Weights of a small mixture-of-experts language model, trained from scratch on English Wikipedia: 48 experts in each of 11 layers, 4 picks a token.
Below are experts of layer 4 (counted from 0) of a mixture-of-experts language model. Rows are named router (the router's row for the expert), down (a neuron's output weights, with its number) and show model dimensions 192-255. Each number is 500 + 40 x the weight over its row's rms, rounded and kept within 0 to 999. Numbers have three digits each.
After each expert's rows: a language model's description of what the expert responds to. This comes from a sample of Wikipedia text that the model never trained on.

# expert 41
router:475477477456492534443527544483452522584475483438537505558487510534500530407484522536533493492514460489446535461574488486458427545448533488422417530492533508510505516437432499438423457490529502
down0:524494482493549505494472479509525499463465437458556452499465442560455498442450545564541524486516504572542554455520538578539529445442509538523437495476439508496484503507505466516432496558500482
down1:501499426450500498511511502481518472555510508490510550521491543544599492513480498492558468508493516559511420453507530562509469391526503465485516575502376528591505452534527518538498531483416493
Letter pieces in Slavic, Baltic and other foreign names, including diacritic letters such as č, š, ž, e.g. Aleks-and-rs.

# expert 31
router:476469500486469512466509526444471490508488516486493462501482530483502498417475578555529504470503447545465511492559477507418457561529427451492472533482547469517523490445471554436467468432572527
down0:617545473504496567507509474457491564465524459547485575487529490489501589454598523521492498519495569465455474519434562479457525472506503457509503491555477456549492504519475521499516547470498454
down1:517483616502527524536460414456578481532408472547481495490467504472508504494442541559542503538411495502469583532463577508550490516537496519515486507522575499463492498494510455523487511383563489
Single capital letters and pieces of acronyms or unusual proper names, such as K, J, Q in KNVB or asteroid codes.

# expert 0
router:470459543508497486458543567468433559514446544460524512539483541476502606515494495540528553428460475574479523468539500480458498565449472507447489534481559567562523538456477496403518440495565553
down0:493556581529529485537541507423366463533493550541454473436563512506463528458529449514541447441527621478514481526463468526478511456581580509499485454556440464430490408466506442564472494482455497
down1:442449576496448528469499482488501525490509501500498478453528547501509454551479532509549547468463476565447508501454510365501442507545463571505510496555528526552469549516524467534509522459511502
Relative pronouns, auxiliaries and connectives continuing a running prose clause, such as which, that, had, has, such, due.

# expert 17
router:526490506509482576486547532463486528511487482467542469507480556479519565476540567541546565444502479545435518420494473508474446490445468479500496508413519544542475537448488524497458446421542475
down0:520544465508481584540503487546515517454504496535427456588566536472555506506495449460561542513502508490503531539564497531514587595447449543492484483467505471520500516562465532478486462457504494
down1:505484467512473524555502437419561491421540544559487485473480442518524428523493568520577463480419490579448502495485446536433451461508533482437494427552558472442472438507403503483459502446493521
Single digits inside years and birth dates, mostly the third digit after born 19, plus month names, born, aged.

# expert 6
router:539433544500498570450493530469497530562446449481527513556437519480512554480490560565471564482554531537494549489562474462440461529449435463452451514446538545504531522439489491507413428407577500
down0:606529523537525572453529527492526441402473613448481518520517468516602492500488416416501499452507582436508498525480469524526570471536489488482477516488506459458533424510522513547462467443459497
down1:483517411554498486577479421517538471494441537518482580509457455556483562541460466538523519517506525566460493511440504432491451513506497465471444400455622410487470508483438494472467530573533470
Prepositions of place and time after a noun or verb, mostly in, also on, at, during, under.

# expert 2
router:479473499534456484446522554472527571494443507456548432539394534483543504442500548519552575499535478551440503483538487471468456554460499429479449522507521505502497546455458541468528444477495521
down0:552500579535475566410477525463471481498462497423425494492520433493525460486566513518520532476493400478568563479528518572527545467476468504438541509485497523512443423521465453476528458553512570
down1:406529521523491477468505479485525559470488517561547512500525512532554588478499420491481513498494485450463520466505456530475521542491491557507553530570453401524476529509548507456524552484415551
Sentence-ending periods, paragraph breaks, commas and clause links such as but, while, however, especially in biographies.

# expert 39
router:490462551461395528494501550481489543483484485487551470557486494491547598466497511523515498464538450504477567479564408501483493546476437461449455567483587556551554538464455489446446472448492478
down0:516571432540494547498540470430492557558548466432451504501519500416504493487504525531572437433547491524519513472515499472553498476525489509440433429526523433490473455590467495543432532491444440
down1:465503438523435538437547450487487494463422508469525553496503498484542545519520550429432505454504500531562462501510466587465549442529472446535508594496445509539484540485591545464518493498535450
Main verbs is, are, was, can, may after subjects, plus German and Arabic function words in names and titles, such as am, an, bin.

# expert 36
router:513456519472462514450491538507464505520472474465565490531480557507480501483482534551490583483515478560452556414559454459515440523479433412527501519462545560494555499435408533413477463471512500
down0:538518471522541532440519444432490480500478515479418572512483515521465507522556516509563492500459508524537493477472390490533513498521539478519466503560488465601503445506492402518442538509510508
down1:546510523520483425546467490520547538553478466491495545544469508499424505458445425517436503570516507508511492573452476478581507544521555471456578520510516536507536485507468486507517512457533502
Line breaks and periods ending list items, references, headings and taxonomy lines, such as 1935. followed by a break, Dexiinae, ==.

# expert 35
router:535467516565471609416515532452490561510476444492529455503413533449537578454527528587519486464538502481495543453541484510473460532484541510489445545461514537517534529464493505461441464468526545
down0:525495469523490456547490494570496445484514464501479477510497511467541522499479468539564464529526533516440445476497567442542524544479486441457544506527535552483517516552444489523521497439446495
down1:553490465554441486485430556540477556453504465537407506543590489555457410534525520492512511562510463427516484470546490494436489527405571579586543485459499526531521477524521569509457486446522539
Short lowercase word fragments early in words after a or the, such as oc in apocalyptic, i in heiress, plus opening quotes.

# expert 8
router:513451549497447520469548498458508506556463476419576486504436512513562509471494549501523524523520446501459570466540464500506472567445428494502475527475536520548524530431494503473478461451501546
down0:516549514416486551541487534496498438531508544486559552498453499514485456483490527470497526497529555562474470465568581481465447470464505508537465508509457555507504520513487436532503504489452462
down1:509483399524448467532522508503500460492522504556471557528508451572518484394474479459586527435481563465502438427545555455494536577569502489446525450457448507466510484505426503480452511527452529
Surname and given-name pieces inside person, team and place names, often after a first name, such as Busch, Booth, Diego, Smith.

# expert 34
router:457445537517475506487554599423447476503492494462540468536463552510549528453480521521508571434476485531470494501507431483435468499457397484456487544415549555555492568469457533448493422458529509
down0:507497504513419453565491457462476544506481447530504490456532495488490580515439491505504477499492557481558510463508565543530538492501503525457545515510430534497432528507515461544507457504463592
down1:524478497515488469519601521433537486480503556525494530461553525528455508571447551525457489499492539536458499543470455503485564499463473567499440433422555575534496459521453480467521501487460508
Prepositions and linking words completing a phrase, like in favor of, followed by, deal with, to, as, including.

# expert 12
router:535427526535454559475586567465458532564484528409519510524508581502542507479513517548501531486552464536460559464509473466503445565509433520502449563451515518552522538454452567502462499453524526
down0:547475505557511510446515553561531548551513467528579397556502497505481469394510537574540566428519542496397487475464490531548448566444548564495486550587516516508524507523475509425423461481485571
down1:492503483438548472508430538503514492545546437404538552539580470436507466479508516442452531573505432526449515505474563511482540512373517436528530467485459415444567499494505487500526462446486562
Leading digits of numbers in sports tables, scores and years, such as 57 wins, score 23–19, 2012, 188.